From a checkpoint of a small mixture-of-experts model trained on Wikipedia.
Size: 8 layers, width 192, vocabulary 32768.
Experts: 24 experts in each of 7 layers, 384 SwiGLU neurons an expert, 1 pick a token, a sigmoid router.
Training: a variant of Muon for the experts, 305M tokens.
Below are experts of layer 2 (counted from 0) of a mixture-of-experts language model. Rows are named router (the router's row for the expert), gate (a neuron's input weights, with its number), up (a neuron's input weights, with its number) and show model dimensions 0-191. Each number is 128 + 32 x the weight over its row's rms, rounded and kept within 0 to 255. Numbers have three digits each.
After each expert's rows: "comes after" lists some tokens at least twice as common just before its tokens as in all text. This comes from a sample of Wikipedia text that the model never trained on. Tokens count by the router's weight.

# expert 19
router:167116095103093052164152103110114113125139153139118123162093129122127186098125115143134149151113122167130089175150095081101153185184158162124083100178083122149111123169113170124145063133157134140090088082107114096117140151100112101157074113110155086120156156111122089157112134191124123132128131102183213151148221092078160168098153156149143178114098078148158105159184157121107150129123097058108162170132128103163093136172094137122120106130053158146118085079167158192120204130104169101153119097130130119133179125098132147179138131098200133129170139140162147104136151117206119101
gate5:105039165108110154131129121152158114086161091136123138161052107099220181168110162126156143171148139116132164082080156112180133172094139155139135106118122111038138122076079128168111134159141101128052176101131141086167171077123134107032046088119090135133136129148152072101134142150129147097167114172105114100152107084130092114221194124099122153120136109133083156151137124134137131097112138125138111134140180117157120144142134124152089135069155152140152135183117073149162143130144103106138173117125074098142094109106128056120099172135093140149183167121127118139161139109171132151
up5:141066114043083128136118099134132075147118123102149167157052094124155113186121168131118134139135142178138075113139136101129117165139142124150167119053157148099140102123077119119129094208115111102121177093102062114078154110173089138083110094121101193106167130146116119091096163138074142104151131142145122129178065132117141179163167140135133100110130131152100111155129062099090136164125161120118123123102178111146082157118115142184161124113094160120109149131078164175161077130153155127131180111104133136147089123127129031077128225154150145103121134174104082127170094194186109113
gate6:070131122117122154128192096131098073089138169139127125162160115133140136097107140093158096143126127126145144102169084071102171079147120154157185120127085138161176150131103130089086119114133165104206165125137129150109158131181125098128214118144176128125097147067128154110132121169122152082178132185086062121135146159101165113104075145105096183105133085120071119138099160173117171145200095175149160147119155132169129116182126195177143104089136074133124137067143134124126128173163151128116171115151171102148124098079175088091161142078120151191127112160173102158136068103115159066
up6:106169183159157123147170116102111165096101094121133149131160141102114131090136144146114193120174091148127069148153128160130126135128103129167113087155112119216137163158055145068081097151155117152163201180124104116131095111174109085108130136168117134122122092197165082128168117108100076158068142146149083124170159087107087093095176079104156146096140139116112091109124106142141161206140156116140079080149151110128206068167131141087165123105085075123146139157149117182115117108123133128188094135168108118132104161129164119228130150094185117123135127092155126107181119081137122096
comes after: ".", ",", " and", " that", " is", " but"

# expert 15
router:173120094118065111169132124116160108103148120125114121116131141136083174085117094121183076144050077120055162194110161102124143115178146153115140142184144116163184122189103136142125096151195114069117112122173054095129155161080155105199105136105169107116168145108129135152106097166118129128122121136132167096233144146103119110124109101121135113126099101153143160164158136081115151094149122111115125176155130113147131169171146144131188116108056118114193098086122136133093171113069143117122065082129097077143199085093142122177121123120122180121087163113100093124074115089161140115
gate0:187109169201091094127089141160136178171105072162076073097063113126124102098097177100174193129104092128132114123127206167156108131156108112140130150139078149117143158203092156156108129113061123101111087125116149108170173126100102096079144120110101104156071119121145145135071125140208165118106113147134175167121124089075199151121185197110112080105106155108116118121152194155098142070139142130127103123156157091151162125093135112126106132086095185110168123109173052079106077147133153095126102110136114140156129113126068092143128158137156165103150092142139092140138149136140155157
up0:095154140111138135109117133154143215146148119147132093079137139140114091136143169127111152138114161132096127058097164110135145170153148096177130154130077168110111119111168171128166146214114111006132110104156183094129121107080074038112148151146102127116138113108135116154128099109143128126093095193128114214160078083106145107153081133090124141097153111083129054125158165137137142090149135131085069133166129131115155142126169136096124140055037093122157106074142102117123178085124150162130105179121117086097162098151102098115100140099088089118116138144179101147143175124101107104
gate1:112111150080102098125134040115097111155096083111115169063143128196160135101155111085136174190087114172112116106125181104119180105153131082149154092223127125099139154153122133116138084053114171146097130129132131156129125119143132149134159062150104198083138134046131129154140109159130106150083132093144130092154113150096131128114142144129110071107089083165128143072094132073131182131133148110121120151179122109081103128120150118053087119161118142135119131103198072121164153161146081177116143178154113104140152089089178143132183102106157106187151142202110096121119126159124094175
up1:064102161074106085065159107136123102094118013104115167053114114174160159119147160079130098177118136102096089081136174100144179081143124112120125170206132138108135142121104137123151086065106162136159153148085128169130147143153088080130125098117085212074091151052142099130153151140142114133117114140129148143141125139102154113120126104150108100134089124153140150137119132073147151101136136135132165132186093090121079138139158153055093130138111137131146132083192136098166157141174080146100099175109107108122146119111159182125188110087175150188143142182107143134114118162094071176
comes after: "1", "2", "3", "4", "8", "5"

# expert 10
router:142097131101107117134163159088203110082130151153097117125132116186081160103101076159168127150074093139135141158074180117121070164159130105082121159154139120115150128138135152080183097153139043084123102096102127098126193080108121132137089141139127106124139193059121084145142129140142084147135123116128150149172129181131097130088137092085203169086106077173163128138140097123121153096143144104067105139147149114151077136155125157156138081079057122139161105092087125136094117055075141106154066118132146092056130098088120200117093119158151193128104134145124116105090138103145116072
gate5:147170145097072149138148071137105055100113153118096104069151112129136049089168134084078131119126080123085143136151117200135124115148136106128098178149075130146168114095136095173041143126082103164144165118104090139111169101127131092142070143130103188145128151152070126127133119205165078191151096110152151130143145146134088090162164111135115135104114088133139128059052113147132140188130111076089121191113133161124096160217144132156117100147115122101114179196122121169153142134095162166077101151120142191167124086103136132146116145154129145119149110095090166170127161140115155151
up5:136150128208101089124160109175155135117145151116132168126067177130098159142157114071075118071122112203159139182095090097145079129115144168141193097131098169088138137156120099115119094124179110108129140114111158142099089123162116131087081086130093160136133114112149117101191157048104118107121135142096096083152171179121123146102083147152116123111163171111085092132211103118090128135143158181128119086139144134131092160104145126095127141088093193144080042054090126130170146154135127064149132119139068149127113133075164132128156094133144185095132172138154079115105141059166133162
gate6:129106158166122097134135149111084106099130156197137132062135158137148092160120124090152140119081099133105142165129133141163112157103101101187158118088129105151118117114177070119071161098102100153081102090164113072186059104095173154135166139126123085149137092154141086138114126078190159143088089107082144145103155128211188127122124132176175214151197157053119083149102152157081172117119180077087092152118145126092124131135141136187109133112138152107051098083094131161089097171160090131115143099148137112094145149133131103123089119148158103110133073141127148080082134148122138184
up6:148158099076135139136145101085173122150127123085104125153172120108114137082101075154110155106063165120161115043155132093122171130165174147109111128123165168102138124143123130098183109132139162158172159175100117137090175177121091113121109111109146147148140194124132106086153148134142139090172132106167131157125110111082133109092084154182106111113111122192113222112133121085184092158127146204126133145103133170168143141103102170136174102120104078095166186196151144146201157051103180123171129082101163153165106121113101176132116146081115144124116163157137133201187149159106137082
comes after: " |", " M", " Y", " Be", ";", " Me"

# expert 20
router:121135093115074064168092111139167136109176142106136073178129138123093165098086068143139140142087097094115116153134142052130139161201140135068113156127096126156153115120148154126157096105124120157113118115185078067105097149135158103139053166068172128137147149103115104175136157160074096094094106107177179175158177094070148142082145113111147164083101108206154141127145150102088163105165116118089144117136102124148146116147137182152179116110082099121163131062100161144150167128079176122133078100116124148105160108151127148154120147139102181119121191186129084121142160130207123073
gate0:138147178165120085141147141121114106092131144103110097086120166095112147200163114176117116112190118110141067130101164184088194132103176114137131108112074077112166127131145079114126146145144086116163150063194145135166121108196146111162097084113080123094153138090130078137072145130171135119119045116082065124150140196162094090126185096101098170095097140148141098147128175118130143192128128120180106181129157158092133107158132138112117183109126146082112133100092097161143136163156170026103103133093122094132123099136122078140126110115131171124130153084201120107183098137120117105
up0:071146092125090129129131120164135147156058058200165154147139062131134149079125207143104179102158117172136187145135072123106110125122115191135143156125120168134143105126065175115057148113125111133097106176071132124067092147095124174122130177124135108141103129101122152129132057128078129115144160173136166101155129066110145145103097083176163140121113123083096172065141088120129134079113143134110171118151096168147102085107110130198128043106131128124171150108116166112110113109090087156123180131146102138106171180109173167100098119171092092114115087112141094137106110093141181173
gate1:136098128105082149152049151087190172203145148152184134179118091108079111112135082135142184145062104092160143131097164121071071153090164113055100136128130123132154101163148146076119124112226118117126147110191086097169100067121094127170103153148112168158102107105106146115105087120082080176114114141141135157157094128142143133119151095101132155123124110074171130142099142138099116219093187137106116099142168091105165108079153163120096170106129118143154097153120155140169149072153093102109065133144106081098110087146148159161102192164113096116121137161147126136123170119161113163
up1:086138121131148136118166124156151103093200092136091142088091150124179176122083144139178101069168137186104168116166062135169170094109126071133173168175154158141113165092055125155136129139081124109159101079103140142108085172151177093129116058138133062100167145100132114139164182110157125099142151077087087061116158159050085147132092119104077131123103055151147133124144169125123122095150130133121144152140121131159093116137107169181110133076138117092113110130149108139084109099115134140186183118126163169139150129101100110129159097077184103100103138125076166135120190090096091084
comes after: " (", " \"", " ", "-", "/", "("

# expert 18
router:153171108114118120168127114137133153103150160149099087189128083139149147093117109105107150140119112179112108170071183078122137106177209098107098116139089097112149150179135148078166120168118085150055116124146100034150147146122171109162038101058141124098151147147164088170151179141115110179055129132146126141213126131080137123076159147144181147168094106129143114156153165104110186063138160109097130145135137146153146151183125174144140075067069158139146133096102166144128187115121158131111110114141124126155130117118193175137088111109128153103117144153141097125151180094140134089
gate0:135155110131166175076148123158151066152114125176172105129143101151094181188061109163112091126069121163130154105087156071118096129117145119110152149123106140116097104143184117084054159122144130090111108135100080147155112105156145153152181129155086104193130072087111093124118137174144175100146188107097090148148187213148146038096138132133117092123178128097128158079068117113122092168146134148138119163130136128179106102161132102131065164108070113111096138124138154090118076125101207147134164092118108138095089110167151133117159160183149148149144124162153110144107122057070115112
up0:127155101105152157100172123116099087134131141099202136133173155133128095093082151150137126147168159101140159078104116140111115099096122105139128157128118141123108081139114102083131124127168153135116177162126142134080055084105175126123079180193110072171042076160140144113181169238160127134109221066128119070164114175127128096149125138130123125115107087100101163115178144144141127135119184114151132163151163115116103149136164113155117119114062129098099123059135185144134101132066144133121101128086062128129096150093144131046130165154076142085136099123152137153056150124132149123
gate1:177117179091095175142143153127133108166117063126118128138082120117079165098101166148167083120129165085138106140158198118104103101116164139087083087078076112104133128132121132165088099144183114132092101153081098142103194084123085179122141122114110152131086152150125110186141153182054064136104139166076070155151116146143101168157125152131189138130115112137155106145104150107111142104160161163128141128066114097093099174096111141185026161117107113129160105088152119085160114095116146111148101136141156147101103133207135047143130099130147170122131165100077077145110108112112052110
up1:163154182063107134126149133159143114162109112100113092153096119127121151104118182106147106127162176131124106148141203129069114125102140163158092102108128138098114148100138141154103103141198070111114081145089082140141195096115090182090135142137122149100110179125146141180104138165094080139089166140058077131122132157138032159154108149142164159134113097130161129138076165063148127093182153147150113119102080108082067194116076141173012134175141144130149096082108137100160133106106136102093153127141183172127098134172139057125127134124135103146085156120119079159108112139107087133
comes after: "\n", "-", ",", " by", "=", ":"

# expert 7
router:096158100178105110184127141157139167142129162119141091122111121125044098120151090162168163140137069135136172171098144082153135174169137123125105129118166120194181092132122153094179113154164128132097067101102113084159132112104133112163055092113143096154146109139109100181161175112090145169118164092167185172147182145104112158081173124117164208111144107089157120168120140145085090108154088095150136146135139151190089163150097182134132060085113144071131086102169170143143173082102166130064138119131112119108117103116154125170103127144169096090200162172142103121117157109190140130
gate0:132084086155055175113131155150149123156186156091134159127114127149131120190115127072125108126132127131153137117145115183165103185069157147120178136132106124120108086088073164101147078175107100158166116141103171127152085142172140169183110149098127110118147170126205121106155085127122092200092078119097141165106130188193151133129093113134115140169175105071111140120144118101110124159107116102095167144188092166179162167118078093151142088133102087152145105198145135167112143106166133145149129169126134099139138149197104211120162101144072107131150128112206173114159117079172089134
up0:094145096102182145157099163097150082095118154117101122114196124143142102210136077144113118128136130169139118136109082135086094175098131120201133148132122107105178109105146089109078139158103125107116091083079143106116166123117090142084085175123177195145119094172178152180059099172111128172106120115070125166105139129177100077088177084124199115130152146139109122166124118165118190141095065124094142098134110122144199160112130111208137111099124122091090089158111121160138082119116138132096092154118149177152156195083092098099122183162127105145115162122103084146107084155175156112
gate1:132168098093116129141141112095060147136152073148138197086147090125097186143158111152158113143116132120105084161130079141107099102170217116080100118135078152097104080113116152138103104119144125177122092160137103185101199078169087112132083079142068092089136160108167177066125127099161142098108153161186081143122089102140162132127138145171090131107098096073135097095094076138121165112066155107120155150147156193167130108137094140078094168112167196181161139148131099135069155086114119105078096128153137103121144107127148116140125052138086116192097150112126117145117154125127074113
up1:169099171163131121132132084110113180157107078130128125174114202164146163097118038113144113143139154106098171148127140133153085099135126120113137108105103116106083146109122144146120078115123120159104136156124085145124168058110175115077124109151088074150099134073104103114126173121165145067197141155120081071177188106136112105093089098134182072141101130111127126134092086104066125101154165140113086094121162121177129129165127152061073142095159143136118163176145138107148155107117143180138160034123077151165087161136134117141112150118087141118120052136113106142096117232107118170
comes after: " of", " in", " to", " for", " on", " as"

# expert 16
router:141165053058079091153115099103170160109147163155083128119159073147087118068098140081124147124106131131101170174139160050134163137127161106110118131178087055186125125149091133103159094158147110123117143073167066109168132127109158081120065145089175119152125151140146115166082153101134117178133111093151139147152150150105136145138117127114147101132079059162141121136146159162098155124138147164124123185210131092142103106131110145175192164116120144096166116058146113079102161127101120084153123122132112158104213112061152138122115129143143163084161165131159084177064123079149136111
gate0:064132108138090077095136105099076157117162160111101165163082141160077164096145086075139058117103137157166136138109184155152120104171117051116182142087119144140157107083148078089167127172118156062162131165181141191138128122191133114134116081159130101195179124112117187094085063115097129080188161123149153096154123108157141119122071113181099106147154130067089170136189112090092149128111136138140113147149114136149173164159132119082180188096077174120108141124081133111103140150083113116152154187151114151090108130110172105124100153112123128173105141130091143075129122126104120147
up0:146103152148085125204099095145116112139163081134138126147099074176159156100126107129081178104090100093142145043060149093127101113134146122137078133103099121108148099134139158179113185155145108147099138118096143125130137112153095084150148160116121125126114148117177086130104123096165156198136156136074105089127096084134180135081170166150129109112149158079089112140147163113113099131116063155107132141101117140178170159112119117233142104085157156098132110106169104155164142070142150074125109159096117161149130114201072108161090124211147092045120082133141182146146165116118196119
gate1:121026102118100101097113167090139130121089111123141213120119171182110143135081142120087080157094143190124110140121165105132176104108104126095152166029072116091128099137081114094146094086178133121118086156138135139163101127147139112121157109090094040101150150162162119100128105129154116131126143144155076176090123105087140116109144154149153148097131152118046152152178106132089150138115098072135146134083074091128173134156140143133116198133143104124085119159133177115064109162080045105141140168065151137081153070167107148148128087148167105143155139154107093138114120102173148127
up1:063137122127124102172130164146112164140094114119082090132099092167138076124187112129083064132088109145120136175161123096141101146140105174182141150124105059087153057133108097137093109084153125101152120193164158141117145136060182140156143100107119118080125124104163110083119165098118108144122130140186063170091112100136132136139175152163121136102089123158113137144170106155159116114129152104125125114079113067153106114141151083135136146117115189135058062151155097163126159147174065082106163160109061102176110165139090170115129117191120198137160100145101110118140099120210171066
comes after: "6", "3", "0", "5", "7", "4"

# expert 21
router:114162131148171152168089121095183133097174082156089131185133164096101163131143052103096120103060156094158095142140139124155176087146117084182149168098127127144116106099111093139194092185110144142155169112159135141138145152156177165157133128136129096162156099109175116132110145160114068140170159143118126068104213133112130163082163169109182116090138139179101092145118155125059175042123154083124106145116157171168085104125152171100087077069049110130113162099166150142077164162139128132081149136122091085108128151071173105105139145147172104153108098132106118135157144140119107126
gate0:185109141087109121092084099159118155071139201161076076119132147109120194110098105162149121142069138069118132173197184121142109085112169153093144138166187121078160118096121120134114152164142183139107067189115071063189135112131092114197150077154127179094182222130091167160113152094126113127115152106159114090165116098089142167140159142066164115099112137126113106152179111128125055127113111141156159115148126132122155119172100193114135066076118190083160125164119122142133168130157184130126159129115116084115123101111155111088131134131113094142138140134129159142140140159097109127
up0:188094152062151120094147095115109146073115188110156094140117093109057145104130134179166161139074185126070131147118175108122108071101141120116125106171136202095152137101104127177076141155118146140129063141153098056119128133121083119176141139087130151105162111095134201125130176062097099159152159156153102101163139108051118121196152096070127130114149188157105127149154114113161084147089160107150154103097139116093072069095134153127137102070111120074137153149115108145125152166149192102133141137132147122143120133131146113124143139093068064156090130134121170150116134214088154142
gate1:088149118162139167123169097107181158133131158145160102113139120121031087113136116137138072200127184143111131105139131161137235121128097139157106105147182146113115132145143131137173144111121072128158131088093071140105143153090147156091156147127164113118165131109087149083134173159113053144139154110150202188099119126140130117075112132117182139193066079191164103121108146120121104145120125097147134092161087113120066177072134124159096123085150128146157158094197144073121160151096119136097124140149154115185177074179083140087087069137139083147131102121073129116121136110101107106
up1:066105212125076146150110120133144087099098121140073157113121100132114059109176116095160086107183116192120128179077119118132196130150151120147104148128126127116107118125066153058117113136159056115151070136137079106150135220089112133138145172159117064133119115150084086154103123125136146101115154106197139074137138132154127188075163157112146124138104044119140113150131187126081170135179121079176106050146130127116107152143075148138070136103108085137147150105176142137152093147134139162146095138099112128183136075146085149157127077117177131129137100130111088122147138121131119186
comes after: "\n", " |", ".", ")", "==", " ="

# expert 22
router:132147066065000103153083111089126191151129145155108132158133165126076144112078063076142161148081110150099141179120129071123145132150134133133106103168102118143132162173126121095159110182165131099139117103142060058166158168105199110144079139076127108109160124109135110202062152141114104144130133140117126117156142125096158166128121128095145146120103135128135122181123093134109141084153104127107107163132131096114105134178116135123184099118095136139172140114150157088133167104063117070129076118121118151065166072094137144131109105092149149099141134165144083154086139075121082088
gate0:113056127074048115103061103152088095108112152131094082139113157116126140113107129112147120098099166155127151051082145193139176147132130129144172164118181112112112146096138080087133094150085124159109100094208170130101144117162132185110100120094145149120152163080184138153172098107077200138100134132090142150113127124153182153139051138129156148116134136173153163179139075164123138140119140130117091176133158198168171096089143109100088076139161148134161111111133134078129085197117157127156129124068146149139112092100120128077126190144118083090155134144131094177147152096174166166
up0:136098153138140171224225120119161112137156113144136122095149133151081098133107124182138128169121113168142118113068138168214070115119121107198181168077070135071118085185128102155117110137101083128128089142133120153110129100126116099109144116144097169132120125117105128071101103123165164146115102145135120093132152165129139101138134103168152094123139073093151139109091103120120117146049100117118197131084158112072176093126123175133136089066212119151097127119114202147156103165133126150130134072128122152141151181107121125071196155124160154040154138127105166099160103120136096138
gate1:109110084096087124182068080160160119096089139142131108114054139080116109087087118078072132136107088133140104098114085082139146112182123108104155078072107063133157140154151140104167112159052116072121108171141119094129124167141167079078143153135145157163167120090139142111072132115129101118081143131092162110102114153149124064089095090091109161114203094096136148113149105127140121153139083144140092125114141110160146159171126112149107079168100148141080144149178157096104138124132175074147070094116099141135163166136111166108140162094093136095155115191140150181176121183161070213
up1:082140095073082191111088153119128079124098138137147110160119159161125123107145165117135131132103135125117136116099141144111146046169141068188128113181145096081129138097175127132142072109079060151151110169130145090142099129164175136192145089160081094104130109163110151096053198098103086054070115172117179122099076129164118081142141135126128157117116154088116124172167074088099129052165102116089138092116057155139153127135123124161181164115114109153108115110179167156187096119110135129181113104084062172140096165123148089142130107097146116152141123149121140122131116135118054159
comes after: "0", "9", "1", "2", "8", "7"

# expert 1
router:156143104064034090134111103133187155086126101106097097152113160151121077107131119101144114208079103123089162201148123111159120134171173105073083154151125109175155129168124127113137092177162056080099154141125104033183161124112171116131086142140150144156160175126114102159145160110140116119126116133146160159170135095103159165127106075138143144107100105138173125169138156149092182108193161122102137098126174145120112102156140154190181119085125099167162118126105132131100127053106148126126087122118089116155163046083159150144110134151137155166110170150121128144071165125146153059
gate0:182109124096172173110098172182145134225161092106113181206139127148103106137176137133138163084156097105112120113097121120197123123133120133183165189089108142148162104138081106196110159155127080100157185122135149139149086097070145123125151071121128123102136131136156152141066174155134092153149066117151134129132115179072130141123143061089110168100117140134172103203162132098082094130156117144123132105117175115096129139146143093160147113161135172137101120145051128118112109087082130120146162113106076172107150167140139160174125189093148107126132135067101080179109184095182138135
up0:153091124111171130161087124162126154192087104124174098159121114162127080105137146129141157105172121078112192105122129118180144137102122122150111183087083154123207086130093107116119153121074080102193167162144152135093072084147138149086141119118163109081110079063155112093123136155192118135176080146167155154143110152143103131151119072147154150154074158151143126154155111062107141181081098122063087130118175158156156123111139089096166118148153131172099117131052150106120075124063139114174141111128139194151105117124119145173105128100164171063111100106129073162179181111109107115
gate1:170096142120078115124146149176112143164206163117126145157131099192144100059088121108140133170156174143173184096118113092156090123177093179064141114118108172162127164204173118124125140168103133192085076048102140152177111116126154154196140088171131136131159131112135153163132114162159112097092190073088080104150132111121168155103113121117113105132155112127154144148141139165205116142106132192093174136141102134106165099122136106169121151130142140129157197138104086101117097090131098165103140104145112119122183152101145121112098198080095111118172116203123177085110165152105146140
up1:105169176133154107110107117192145072122215134112098153216141125131141074102112109148179162117153164101109112135192127104135094055109107148117122137129109155149134154113188148139144105158158140207121176084147101215148211144108135161144111162111163119143153113194107162109092134107112097160089132089159141167172145070168145113097153149071120137108184157147157203080135167120065080135110144169084141159103128151131120141108121142145107119091108109091131102132156129051171076088124101114091115089139122141094114108144159103113190117105056132155159101138153135146107133146143103130
comes after: "4", "3", "1", "2", "5", " on"

# expert 3
router:100164083138111099127064127112200117129185077164140131171157125146107170122104113125136123183131046124140140163111170082147138106173148130115061130187144132147171091169133148113173077115207102139100093105144111130144132177114157116118103170129110096123112149058183136170100138129095124124071130140200221115169195106111115169096141123114177174118116100175151093139153149198105144122108156102066134203141148121117136117178087158147123123152055151124177108105131150132123170120052181117128137110127143102156146127108142127146116087092182151108175124163120126124159145120167143105
gate0:098096113178107070105141056154169137149160114188111093104167140155124162166125122111094128111121094165134097140121093130089151141031132096122119139192134191128167113085113123113146153141148084106130083125118144081210088141078116152168103173144171162103109133139155168094107154129055107129128078124132152119140111101162114121099137138127170177140104092139151153066141118154152121104086121169138135144123097129111156077173155172163114148195112173153101075144098173145138175118108126165153147146165182131088129118149120161167153126175050141124107044105072175166122176088098178105
up0:166126160140089083088141123127098144142127133119175100105148142145151174146093163111118135098134091102151126136145117143133137198066172122141180106203139123063128121118079060151096127128127147059091127133121134128187159086134110127098101157159108121127133092182160076179201159182192136111131100117144140197138079082159103095161136092132058132088080156123114059166096140198125123140210081158110153138116098124110171117096147126100083101125127127146109132116144071120092138082098158137109119150170159160150109171134146201131084145117150123132067136131150101058134137126182177132
gate1:171194092116115132141094084105120123122131207138140121151154115069166125163116136128137073107179126077143133062113124180056152185156198132141123131145145125088114129156101077073162114116162141180105117150074147141158180182162109095115121121121164155123114165176135179151094132173094099189125088129220112093162128142086129160169147218188109102078112124114086152113208106164092099133126129077168106118089149101134127102118173119125185123145118135095147159121124138117151167227167099112136083162143101098138155126153136182108111106152137132106112137125095120146136131124125117101
up1:163132094117125128118147096132078098117151145104121116157167131109150124161162114078127108103164161124179107114112139215115181168148184108125086156150090135114113114126114180082080076129135171128099128142080140138140146188091115101100131097144133112123168144174138180166066142173147140098098142133137147105160140114103116141143155121132140137071117186134105105168210108152111124151168149112105159194067100151086193136113163084078136102124179137154181117121099089132096129232167151128143073179131053107145176110190118187132088112138086065132093169128137092146129117122114097069
comes after: " the", " a", " The", " and", "The", " to"

# expert 23
router:160107116062096098154065141113140187130140143155133083106153070162133101085130064100139140174155116129137186184098195080146143124136115112120055097153134104137130144157092148110131118148158102154142125115134059098120163172112164106158116153136146130131163162127167112150142157098097094110049127139153125153138158112088173107069146105053153153056102089145165105196126110145122168117133115097079120143141124087163128125144108139133198135087112158108167163091150142127108109097085124148129070080115180102055142085125150216094138126160131188126127200147171101152103137084138107094
gate5:147160151098076176124150160124151159107126112147155126132099084121130128136148108149163111075132039104109126171134153155137102143069121099085172117059069073106098087148124049140139120141147086104104116107107118148125158059154121164123134155090129156155163130165095117131143146132145091107113116130142139199108168125169093115159174093139064132150146106154089182110093088129060134152109107103102128152169137092070040167136146119093188155150100066156069131117109094162146157134165126093142161154139175145056189178072113121105167163133124101134127141154139183132182186143100149140
up5:140132117126175097185127108133113161143115122192173144143194113113122157122159111151117135141120095132140134203101149122158119093129113131110154135019151130114067086078151106141195125075116167148126136115136044108125154145153100143150042173145123126154181083057080133168059079141151136096178139108114172098102134174058076094127084131150158137117127102114139160182159156123175194115172116132138115171112109107095122133104133136073137091158109142141168126136062108127116153108163157162104101095160123141172164114176126118114113143120185143098144129138088139149086114065170082093
gate6:131129105130107101131101163185124148140220161156067157118153115155143140088105128118136119119188094085117128148119081162149127087161142088136100130153177113109137150139111091156051108103154164168085145128156134126148117127142122080141115166154205107093100124093089134092176092061108145158091123162127102147079185209066137101119127190145128122124133127142097084137152201069069109115114063155191154166095135130148115119138146102111171103138125135145122110196126083148140132135138171106149146127135167136145080112099158146134119077203125093059201085150122199120106132157152132149
up6:128116087150134139176179130162168133155099149119144148106072071117179150083090191154141126142124104109143157161117139151101149108092165137128158159146134065164098104109095164105190140111157110146112104124137116109144144113123179147157212118137073101127080091113155201180117099124161090143142073156133164122163093103190159132197135060127170098131099148094135104153117072106153102147109203166071165111136080128104123107172168123161101144086098091214121092099095158100109140117119132170213093098057149151074150089123114139133120168127131162152128154110131158141127120158092081126
comes after: "-", " United", " National", " New", " World", " South"

# expert 0
router:135168033110038044188129133141168147069133155173127132131133126162067150090091099140129105153141126152095155179110135109135133141148182148070082151143089126153122174181133150087156129109169118096150117087145107123143181114100114157207086160146143061122173139057098073148111162145127102122103169098139173136175136142045126136090132084116159137120066118170159124122118132151113145097129120124121130157169106094123115104170134155149179144092128139149167128117171171131127194123075131119119079101138131117131203142047129130103103144093143147147114135161150145094086143093121073121
gate0:106131134145072119139127156132194120123134169157145141153079152143153094101065136118197134130116128207204155167103087148092113180098170145068100137127198131172111126133122120123148155131171109115107125120120119156120129095113130121117079118191099173157126126091158093191138162130147120100130105102126113144119072114159128147169049097099078182126099108100128139087114098113150120138140116159098138184190181141115146092125110131097165127090146076128109170101056144070154090175104109072116162108048074134174088112100094159135109108190099186119112118193160137093126156119169115165
up0:112100143083034114151109189145144162028157099136086133148133036093164126115083129119166116101162183135105107158120102191117183064124133126156139132143109167201079091115152126124112134152137132137148121071139123152084181111134144175139114119145062164149164120142121187155102155145193064155120109132140108095180122114124139126125146152125149144099180114125102097148143102110114121140135167047092173149160102182162135129092095139090146134128140172131149146068160122122171132082158080143094146115121094104129125105149145091139080144122231132141183134159139139128181130128122068130
gate1:154129126127068195162147057119099153164136091124089041120107115135158087144103135211082131151119162188112136182107149108159138189153122148169062141113123094087146151082138146142165161131199146097121130175117153147171165149119064085179193179060152138120132167108098125113130100150127072101148139117106162165113098157093126160097138106180121127113111125164131145074180118137126105114065141154134121082120172147120159138090128099165063149081115105156107101034101158114110095115098142162069168142150102167109107108103106122103109145111111061117099140104128153125133133120166121165
up1:076130173188080125160071103120185102091113099144149103114131139142132133135186135152118158142172118164080153144149086120103116171072115169205129207111129109099147083198138133111134085141138076088147084124114138162102179161082131111127113139104153087109158152176095176133179171143161160106143143117100125070169126136124135110120105049113098129143159107057126112099119133126141147097125110111110096104127133141117127064122094118128082158097080088126131100162144128137116134100134085159081056123118173157128130135115070110147082118161113106028142077202086158067154189132115110131
comes after: " ", "2", "0", "–", ".", ":"

# expert 2
router:115150080141115082116139133141171144138215089129117092139135154097074141102072085128117169203123133134154147205103104114123129168123127085150126166137101067150126137106145135137168142129128072094117121052139114102113116110127158133113145163101149102122149136149121070125122148160040102181137120084125158143162186102116119149000223136152195159140100129103170132115187151158100121088121163096114136199121083107112120094138143121154128120150082090142127127088099147141103129124124117095089137138119110109142217131074146170115134121150181139139171124151173146115071145108121139096
gate0:061150176086109087130100160166121110121119190148101174108080165162111143125101098131117157165132104176140141120184147118137159102123161103148062109171067065097064127145126162136139132091150111121170131187182143105169128155079112140121121119081066176150126138113119144128100126099124140110134118094131145062064112147069106140097151099112088151131115113142088083125137192133137191118199210182110144164113101108132141104180184151147129141173147128093117158180119120109102117177132178134083097151170108116146104074117126114126141104134191093155087070143183099121164130185118073103
up0:078095205136085066157155130159091143183104132143113132099101185125113165149120121216116206139128157134131187149129156091112150102135142116122130143161049119163161163143125180132098118130147117163119195153181120131118139126111143117124148084079073155204119107128117139123110140163088162132199164105073083079082103170126110171069117129128152125142121162138121120117157167127089154081149192132122116067156156132107088109143184149119172103191080185130063147167105127150117129198148187102119115163132109127138131147127100155163166087100188133144089134126169111107148144153161126140
gate1:149108175160165123076189164121102118149111125154144150147149101122147124091126110152099121119154117186116117122155066128144121186102135104152096133028129096184107134112125148087135128176129141085130155079104110111132116137149150122143079146055091119138164119151111100119155111119120127106143094181133166128051123155106094150103140117126149106083147045090128079143079087116140086102122145142114073104088086158091127123129096097103139166070061122071133158047149173150120128195139130116087106161130090125143193147144070133087073125083121160214134147180099130178154133135097065095
up1:098122059073134111130135113132136138086123141092109186064137183105121076141151148155114088109122126113089111077118171201127110114127134113161124117122136124113141100137198117094127157151090122099116186122101117125121176146143123090151173103099100101078124109114119090167115100084140122113077178104138130117172159158150097141143167085126192093151159242097087100139157153116138174095109128153148069118119103095150043073129077170126092093131179167104108116186172145127112100114151106161142115106200091109067141109102176146141203117139106119095110176140078124085092103156145145166
comes after: " |", "|", ";", ",", ":", " in"